Weights of a small mixture-of-experts language model, trained from scratch on English Wikipedia.
Training: a variant of Adam for the experts, 575M tokens, 8918 steps.
Below are experts of layer 3 (counted from 0) of a mixture-of-experts language model. Rows are named router (the router's row for the expert), gate (a neuron's input weights, with its number), up (a neuron's input weights, with its number), down (a neuron's output weights, with its number) and show model dimensions 0-159. Each number is 128 + 32 x the weight over its row's rms, rounded and kept within 0 to 255. Numbers have three digits each.
After each expert's rows: a language model's description of what the expert responds to; "comes after" lists some tokens at least twice as common just before its tokens as in all text. This comes from a sample of Wikipedia text that the model never trained on. Tokens count by the router's weight.

# expert 7
router:138129124178093116061157127118097128163119157080089138094157107149133158166122180146155186102168134137165098100085162137170096048121170096192101147085190107161156168173079122102163176107144145160147173162120091100132121131105059102171145143070156163177164128130133121145144084161101142171182146120113123147116149180115177122122128190154144146129078128071149100085159122092159096160078120141138093104177129110156082185126150095107122079093133107120121189071126117172153121117129093
gate1:153094144120195124136139119131144170113151102139107164118128150096118154151091126109106120119144125144119143168089087187118087125083107130142146086159163139126144155142137065200126089133129188093169096149080131126133148118174108156138103070177128090133124185128150110148156083116108058142131140090144056096191193142113104174135126087135106159097179123137098100151090143123156143168089094154081158134105120113163116095130137119135154160096154184095122108206161135076078247129064130
up1:142112132123142097128158099134102138131137083117099114114173123076141183162092136077048138102127114115146128105094122161110096129091103135115160131175137141114137164152113048203145121109142191157165099196097085139093162142187132119199127108130135072170151183112162137094152135128085043118136069075105136097150159172145119161171127108182114103114120126122148082099057169111163155168087129169102157117089073107140114093128175106084131127150113146131141092186155145123079179138082127
down1:128082090132143095135148149152141134129113132103193161138171102098106068204078151110167169156104166096124176135164098152093131136158083124121119128087080119101145140094101085064098113164069175152119061074109107139104141171142115157149088123149141130112111109140121142101070091122184112070092112136197124160098073177131169129113158098147090098101149121124080107147069103137106140123104140158155189175066089130237145123169107113132167135108152084144104144130121126118096087088139140
Description: Articles and line starts. The articles the and The at clause starts, plus blank tokens at line starts after match scores and table cells.
comes after: ",", "|", "\n", ".", " at", ")\n"

# expert 34
router:135104108121115117138131129146140138108162144154147112146075129118122158165124138107124119100098153181140149098165158157082130151170097133118052072158115120108102173068155103086151180088183165171161097178103143120163110095074120152139190117145198162125195063056096064164064169131073130091074134146137088131130159149155081125101178090192100093140145175170124122090182157124133144115114153085122089084168087137177133178164124101140109128145130130126097124115145100161158162102129138
gate2:102113143106166095150089115126106132117109160147126127161133109106147118099146109127085103140180141168148179121150149124179084149095151140160128149142118101141152133173150146165184140093139151087138155122141191134105192081101129113151120069130112177087156082062197149135132114206129137140146108115145151143165138157123066187122078144133181131214146110140081115127132075120114102155150151078106143148090124135156115075192172068198123137144216123081170121140123197132110129094068140
up2:173120035132175099117151152133161115151169097085193075133135205147160120133121132109164045106150135119138152108160098112127134127155121141108094130117175122133138134140094131078152083118118193128139099174097156121140082080172108126080133139161165134208138145144128091197085114169121168097104113144162057112096079036162198139133158152160141146113150132120120148135079106131149105184095125111110171069123157137167092121124097164135132134086137139129117165170132149082116176164130091
down2:170159127140114175090153102158120089152110180149169139142150156118125130090185103104134135188162082125110110137143128150074151138127095126078120084085131082159129163162165132134064159186139158123139146135139105118128093173138196118105135098149150091143112116147124126114150141148095082129116134129088156111022110114109185102165147127058109166157107182066149112152115116124163077164105119055125150103130142193107148111199065209139137185111128146081093089151095101164162148102121101
Description: Digits in stats. Single digits and number words in sports results, percentages, ages and race tables, like POR 3, 13.5%, ten, half.
comes after: " ", ".", "–", "-", " F", "+"

# expert 18
router:165161079106125112079110118065139114090150123127155168136141128106131141154195119174167122146089090098149163175139178116135116065091136138116120094148171123111157115134089099158210140160113107126142169083138090157075071119112138172144163087108159121158119142189142185127120067112122109113165106168125153121168149090091165162119135140114153168052161061171086098158136151089151156160125091176146138116133146141116142069112077173132140101166075163091080127154091113085173163155137061
gate3:072098165130160122131195141117145149129198116124149175130186095152102116082152127136158127171146125122126164125121090118123126138105125130097167139166175173128141135112170203132069078203134118080137172103164112082177146108069078093130147160173183123155154128127154135085117178127150158178081178155168103170172159158098076088113127116096126105143099133124145204120154144158132141163153063132121171145110132111157137142128122168108097130091132091099119140210155131124136158130041179
up3:155186113125115088142090141167110143125077125077027103130122175105171132119137115132068161085154097111169134122124137188173156133124082140102089191187140103140154098155129126129152124078067133133111065120158137126122124156181155182090147116099092125166120090156112119133137088166105147094131086099088168154110077056168157166158124123167105102094139138106165087072075150138093111086087134119132085101115126145085143136096154058173074140132121140178117116089130131095092074149159087
down3:120158111115117138088113116130133092100113081079137130155122145123141171115147144109103112098106170075096128142136157117075097128135134136029142125164098121147132119157121096088161128112125095111133154119140101117182090124114128151078121104145157118097160157134115090112109199087166097034045136118056097123051124157163135162079186147169093190084125153094110141138099133103179150142128107086099154204111167113139071132127096134169104147064151177109074176121119200113141104113103130
Description: Name-initial pieces. First word piece of a capitalized proper name, often foreign place or person names, e.g. Hy(derabad), Gil(bert), Tor, Ul, Am.
comes after: " H", " |", " B", " +", ":", "H"

# expert 52
router:130094092153114126102126111122143085154094170106153193100150107086070159184116038099137124126136128126202133185083099113074091121094122175158176148109179116125170126126120160072186142083093126169086143142137121136185135109165196138096103096130120145097126055101121083157157164154142086129128101137174083087116132151149141111141101128104141099098093118168121154123121119118134135091176111119173143128099076089077124195163164104069165136145091126128125113162113208070136176129109143
gate1:100171128123154169148092100096123126122145152128115088148150119083132140153118162128104081097122149076172117159098120144108131136161137131113163157180097170069101114193124161128057164081068124135142155072105106125117212210145166135130141190184121094116095158149149090095154092135117109117154126081150135063135123125102153106117121082165165137103118119170133129114173157186134164140123086131160130172082111168161111140234084157078123186142159108120110147109109103142163164101187176
up1:101137171142120187156153134129083103131114139075157138171128104082125127153097105157172134166117081099106132110115114219123108135163109124118133082126051147071104131123081125153138148128117066110160110095110136159114211082137156079134146091099128049136084145188110157150102116135120153133121098143111126106166102132080154165096150136168096138100081163185125112129035060101128149102097087125154114155123156120091170125121130139093128218108106088055076145131156081157120166132114135
down1:117169086158147117105087146123142121096085142116137106163129140116104152122107093138128125180126159123129083131121123115123060141135132187161116143144099084163111107084103159084097117175092200107114153106101117200157066126099102135135143126117118148131151148095139112122150148157153133104115151073163102119183100124108058128107103111130215182133176174054132140161113108171132175075153164176092102130097199121160178163137135100185144089131131102128164111082186087165087068166200113
Description: Census and quantifier words. Demographic and summary words in census and league text, such as majority, age, percent, household, each, which, Total.
comes after: "|", ",", "0", "%", " |\n", " by"

# expert 43
router:117208106113147095170142143175139184127154114107103111119094109132153130101151097144159165104107074118103117091168125114085136116172099163138089134147141137138110135145141077137110084149153087146098178111176075173138146166105089100124144094124091129097178065107129148172137113074149099169171190134085124127156088063101131076144142109126071097108203082155132122179143176113154161074148129120086095164168080149120151162138140099113121139158171193106120102097138118066085065075079130
gate1:087121145119078141099144143115172145180053176123157157082124077157041155129139084133082131140136105135127162127075108142069149174147138175143159122137145126103150126171119139039128104096130109159151139096096146143172060104123116190144146078094094161058147156131106138136128139137145062106154114130152163103166136129132056125101128097099101118149153070092103173115103104115110136109140177130075155110149139086103179126164092117125131118124185127091203110127185066128104177092108159
up1:143091086111097202124146146170114106162171134110095166142138127097154126080083179128121155088086112125091166126117055139159175095161156138161051110145111152137127150101156101076162133122124112108167131089135092126139094128123131187079106179148155099185120152150136103123109101097099146076139154194116113168122063091104076107126166120165120088129136065073096114128080113172126123165087186116130120169112160148207129141100135107132097137114139106044117104128105103079076141201151142
down1:157119175133112078104017136150158080148082132115141080023132114107146119115103106123116150111112173146087128173163118109114183119133090133113138111161152124123172070124110138153080136105129181173117146069088163108140109067136097150065106130145096140095075093178131137147149133194051141124133136054164149142175191130169114109127147088159103093097166141135114118128116156062094167126113142176126168134142134102093106118168092135130105131140074099122150145089128116155166178100100132
Description: Digits in numbers. Digit tokens within dates, scores, counts and page ranges, such as 10-9 games, October 7, pp. 69–94.
comes after: " ", "19", "20", "10", "11", "18"

# expert 22
router:177120163154144156114173142190157157118164103135125115116128129182077075109152140157175136166067160142147199091175153129183160133063114173170209087163144113111132060105090157155188093151173134137134159099125150190138115112147124119164141184114122074141117118133150169110118170114093112173111106094134145122091155144138134084155145154147156095076110149123125149136083136144146122112187077158107135123144075180150085079168155107079089188118072124111099130107120143089137156079177121
gate1:134116151070129128120105093115106150116149116098094110136145178155184140103133162126130137086089128154171098103186093126137159193107129143141073073089097169090119135153122075119140067110130175193146141092081166190118181110135114124138122158185175140072095160087101169140124098123132123163165185135106133204081078140147125149115084135157153131087140147107137060122116130113099143132116094078108151186181105145119142116133110142032088123115187122119170133127101171157100110179068156
up1:133168101126108107118109151103159132141149112139129078138163125113121052155169144130127175124111148094111185124119150117136122050146121144184130119135173191133142100109085118179124132095051113136154116086059132126135095152132172138143127129120121163151150135123156154091184241148140095111154082110111091179098117177107153152131231148115119088137065125113149090124156139154123070115089071143098113138137126150129119119169103126128166125104167175150174136071080128019141132122129116
down1:089119119113146084068117131094135091134107170143162113131111118137147087159102074191080173140147063112146149109115150050131154156179140118158131111158173099152118107126079136128124147062068167148122137135070186093133121130147161144139144136146128140102147108108149116124100201198153096138101151107092097122122116104072119092126158167133100130070189133100211149102123150144156159181119090083076075117069101134121090131145173120131140169136111147082186174087116162146101149123068073
Description: Nationality and quantity modifiers. Adjectives and determiners before nouns, chiefly nationality and place words (British, European, Puerto Rico) and counts (two, several, different).
comes after: " the", " a", " in", " of", " for", " on"

# expert 13
router:148144106090143145123109126101112103097135170173109109093170159138139081138162097089134172093095087107180171141134152143093117145130136051120149081104152147152194110149149145139174122135075080162083144138163210107127199129170161138203140106186149115151085127164106051154165140115117116149167145074123115149135094124130162109113107147050114131138104188199092190093067138103126110097168073151110122126111155137141097108172146130133133173103117139176117166138129168134115166072088115
gate0:134142105128136105110129122129145139126115126175151104097082124143180089181096155134119101106133072181138130135075124184126139133147108133172118144138112115130139164098112109156139132181116148133134123111039108166093179160105129096157129096119156164160175093131143147070185134117169159150136114138080094108118151040138124146011096058153149101129105148136169126164168178106142182154104042160093139085084106162105171140145142120113072155120095118107181135139100049126162104073132107
up0:135137142126102156125162125100123108075117132109134128152139126154130171107143176124147141114156155091136114117157125092130136126089143138095141085101113123103102081121168121162136172116124091157172115078173128078181088120132112124061097173163113148063113168135166117170077098134080127093062102116200129139109147185148137140196142207102124180150149119114090112091131092160101090126189220091202140155172162134135081062107139173132165084173167126169083134131175121107106154157162137
down0:123168142073098158124090133169121087078178072119115183129127151167154095133115157158134108136134151189126172161143096110105131135125119142074112129137149156117147027116102085059143143097121089117117105144192147104064091187145099149131089126102140079155096110167153101080080130120079125061075114108153143113153151125063138134185161169107132158100068136085082086159115120229112135134175140090126089149139157167069138114123163114134116118125136147070101109139150178130129138107115135
Description: Table headers and fields. Pipe separators and header words in tables of results, elections and medals, such as place, Team, Opponent, UTC, Rep.
comes after: " |", "|", " |\n\n", " %", " Team", " place"

# expert 17
router:132155145066152116107079116089131091102138088060103116145121149102126157188107106195150077172153059092125123152082102137159162113161092120081107132077151118143118118173138113143136102118114141154105139102098161098163105069101134160050138121066186079129113055176138110161114180131077094121096089128145130138088164129122075127125086178114093086098084168166105097106119118137170122104125124124119068164155143164071100122105124126083071151089166124135130098159151078177123075139140086
gate0:138145185130121124146101116163110108152120069095109102148146169181062183117108123132121122076133116163144111130126166189141069104156056108103168140146128105110170095133170100124062168140113094128109108136111082153150160084108149129133080163120124097148182154177148082116137143138080106107079187172156130130134087087131088158128122125152155127157158143125132105075112155149190156086121091143128178097090123193154088101098170142185161176077123098147086166164084166182149064131073151
up0:152120142135069127107141101133112067155143113183114028150110168164093094099124121170109073098054087119128082204108114104142112136109139149156140196176168085123171116154138132132120155051134111137099088108144165083144126133155179101144135139100088124140164146082125101115095131098088104141102157111142072146087138097134128120124070159121130142117097100112102154170126088133161152163113114175125124134166085135149182110095077174158140057083163086092091113175098120199145112088123176
down0:180157128140166118126113099101147109122111149114152129137164104149138109104040084127076106151077120199137084177161074214113112132126097121113188139092090128123119172156154151088116143140116125136116191063150173125159099141094121097124133127150104109135136163198104090130157135154117132074129149104147190144114140140179058124092161145112162182140187121126097203161111149186103134140150122137098156119135175097152100145101102134167132062105166125181101149073141130059107126120195125
Description: Capital word starts. Single capital or lowercase letters and short pieces opening names and terms, e.g. T in T-04B, M in Malda, Bac in taxonomy boxes.
comes after: " (", " the", "-", ",", " m", " T"

# expert 3
router:117104140107144122148096160139152190092131171099110090161086120113086113092191140110070103125196136208097144147136118104147101102101063039067110120134171137158120142124101097105105116201120115125053199215107192133112094105218141129113146116173083100110099127139138111171117129170117163134137118103133139144149119126179118095148149073096105108153119150083171120138113100077138127153135161179129102162168096098094103134123172070161159096129108145175134139122146151138119101114104125
gate0:128113061120112116098110115119118139066151123129152154157076107077143137065154138150086117088142161101154132158128185144139138091178126178166071163170172070090131128162111179129099149162135157190154128170132165065162098095092118076158148186101086121198163111107104129150126145126184127082168172140106173139114104084084114137099142111084162111130125100127175153197145140092126138146129146117137089143125108177137116130141148091087131134169093070115158074185150111097188153141061163
up0:131099183125143154153153114138125061176130142104110116142157141162172115193130163141173091096128097132163086114114084148135159091134132093171188056128069174130099121136094102098131180073119134067065134093148124168080129178168121150096055062179088123083107089155172147116113092038099158175102106087136141140158137144150159171145128126181097151093157147124117143089134097139122136073145121127119210120141128110144109128119093175147117109108162176099139192125106107100135113099128124
down0:175072174154054098099141150151121045138164143077109058106120063112094149084101115105180131107153148175127106148119107143143110142113071125166103172132106121163145106150177136128145115117121182142115139132091149049110137157182092122077084142179101135073099138121088148152111154139115167166117130153195131141110128126114127096141177118150108125144129128214111144095179134157158151139107109097105209124095153110133174087102160069132135138135124149064130166097097068158137112126075085
Description: Work and event nouns. Nouns naming the topic of an article, such as season, film, game, song or series, usually right after the or this.
comes after: " the", " a", " The", "–", " this", "'s"

# expert 12
router:101106103183171104116139098114096134137138150133080092094111107190156152153125163103127145105153132079165139146142161147152065103176184199117123109142124091101131130163160159076105147170082106146130124107063146114116137170135149142119062110117095127120160106159168119101157189180107151103094098109077083106123129132099147087088087149142116083097076177103103174133125111164121095115112148103080124139181127074109127127093084133098095199183128096136073080109088058131059088177143154
gate2:138135111151177107137051096120118086169069125137148149139173127119168105117104106137093126113116182142111155172190096121084153204149142182145129117125135110115102147117139118148112122120125087125128120131118138085072093069100093094156104154124119148127107102164167123190160097158185166106094133139178116164150153135060010142082164142084084101100115112154174146084131120099127097135099074157126103103127156168071082108111152164130163143063145210104157153100165156158144127110086135
up2:149168093138088119110133146116109131105109157089130154115121151127116159154166109124137121176137049107142172072120109127094068130198114093177111138103082128155190140119049104133124110114136137092118173114105143176115128110153127118102121168123112140081172153119132141071107130096138110136130151101158160104118091158119087084151128069124128203195119140091112132108159070093169132109145126122119165129099065163136143114063078075173138109089058084155147039176143103152085121064183113
down2:191125083102158123111129128160057089103123131146171135141170088102114175131135089147151093096170122137109139154128085092090123132129183140130134115123086150055051081119098096151124183121087080109139106133147173061095120114148134182176087166154085210175164132105078150135081146110126138085144102085082127138115127077154158147177096099117092124130144130145130148173123088130153115096179114094162153134061082168148102170164127151069143100160140092076092130124164141135118178102124079
Description: Infobox line breaks. Line breaks and leading hyphens that start new key–value lines in infoboxes and taxoboxes, plus field names like Spouse, Occupation, Binomial.
comes after: "\n", "-", ")\n", " |\n", ";\n", " career"

# expert 40
router:147151102093159079170094180135156113102083147115181123167086185109073141123157108102129110160131088157148101171160158142129077078150095131087157127140097156121169173161155146113090103107117103123100153167087078083086130168103072118091142147123116148178125104127134164129097137169163156100081148190181167149190124115105131139146100181153172121132157146085125108187122081073189149099102142167122098139129118080192123166106173130077165112152172107161112099071143127173081118080092150
gate1:133121137160099100131141175168121085171162160111100139134164136164146106111166153142114152088148114095139162166088121115124121097103105109122163129064147173090143155123134108119074141122173159167131182135113170101126129165098160166097137125174150123164106168152134149146178040117116136104139191104173063181126112166130080243114098144126082080154089135158133133128117168157147134127048114169181155188134135153167127108105077121144061104095125108102140128078127163160183062142112133
up1:110133156188086123124179192154131095132160138106101170180072085124155090069141117164154148110138091111118144175111066105118126061136109123080134133099110130091105109115180127067075117159146162130067140158146147164132196166181120196161150065208117133112119133111145151174115103116122135195112151166128093142116105146137186216095164119078089117148154164155130116099141151122111105129110074095113182136148140172114114147090086165122138135142174098112085164138123167083115119105116110
down1:119052123147094125163182164152175131107143154118150147141118152084167157125160133083064119113101107058172169156147120112145115089131112081157144130109148194157154171123111127139130101145135166093094126113114170130093072151016131154129106135128118153127102138140089176151106064122178119065163151134152138076119085141111173127077161153128068160128099182156157095082129109112097150136080104148148130180132121126126160108087094120141109120141198188118123118061105107062152114166092089
Description: Mid-word pieces, years. Word-initial or middle pieces like wh-, Sum-, Mag-, cl-im-, vict-im, plus year prefix 20 and score dashes.
comes after: " ", "19", "20", " was", " a", "6"

# expert 57
router:095155157095160138153154165140149132120083106117143080109087086082125110152079133073107165119098147162135120092203076093109134141085110094147151105143113119202159157070119141073129129046076124146108161144130097129124082093120122125155071128096075144155116105172118108188133111153153131095073132143203039090133156080114146141099095138204159124078099111117101138169093130147141146171131133072122156131129154178125142182164087102100087132150183159136135125161166139143136075138094117
gate1:095120081085107127166090127137131126065175152129111124093142112160143062085142071099108130142149146105120163151179108107118177178133164123122129126134133215136160119102054135155169147182097108108188094181167131045184072089141176145153073109167098132091176162130109058118114102135117117120103130122110116121122093134160105129123075170124120178116132103101074096108095115100122156132109141074139092130050100123090144113135138141091135161117092133078127124150128145115088146209193112
up1:124079121083156154153109129145129112082134131158137114183037200169082117127120154120074127129152135142112189127151067075142175114172114126055177146089077102117170141174066128108132117126133149118149161156132097127148131117144108192121087148132152127155098109119205156153122109162171095141089141169110149095091132064191071108099114131093141168118140138129137128148122135105065097129168136092177138117087120090077093195097146198120110108157120126138176186146129143135193119111147128
down1:143080107130137172166137159149128089086122097173179130106138058160109120149125172119128114100146148130151121111148093110120159174155100112103119117100109106134141145086123138141176144144096215115115091154089087134212053109112121085136138072113158188142106133071171126122086148135135108170106134092109073122096116146196121135144098186143129117144124117043127089165102116168141089100135121125063092142161090078086068040131078097122101126156161177144119139159142099097102166086132155
Description: Century digits, political stems. Year-opening digits 19 and 18 in dates and filmographies, and leg, Labor, reform, poll in political or legal text.
comes after: " ", " the", "–", " (", " •", " U"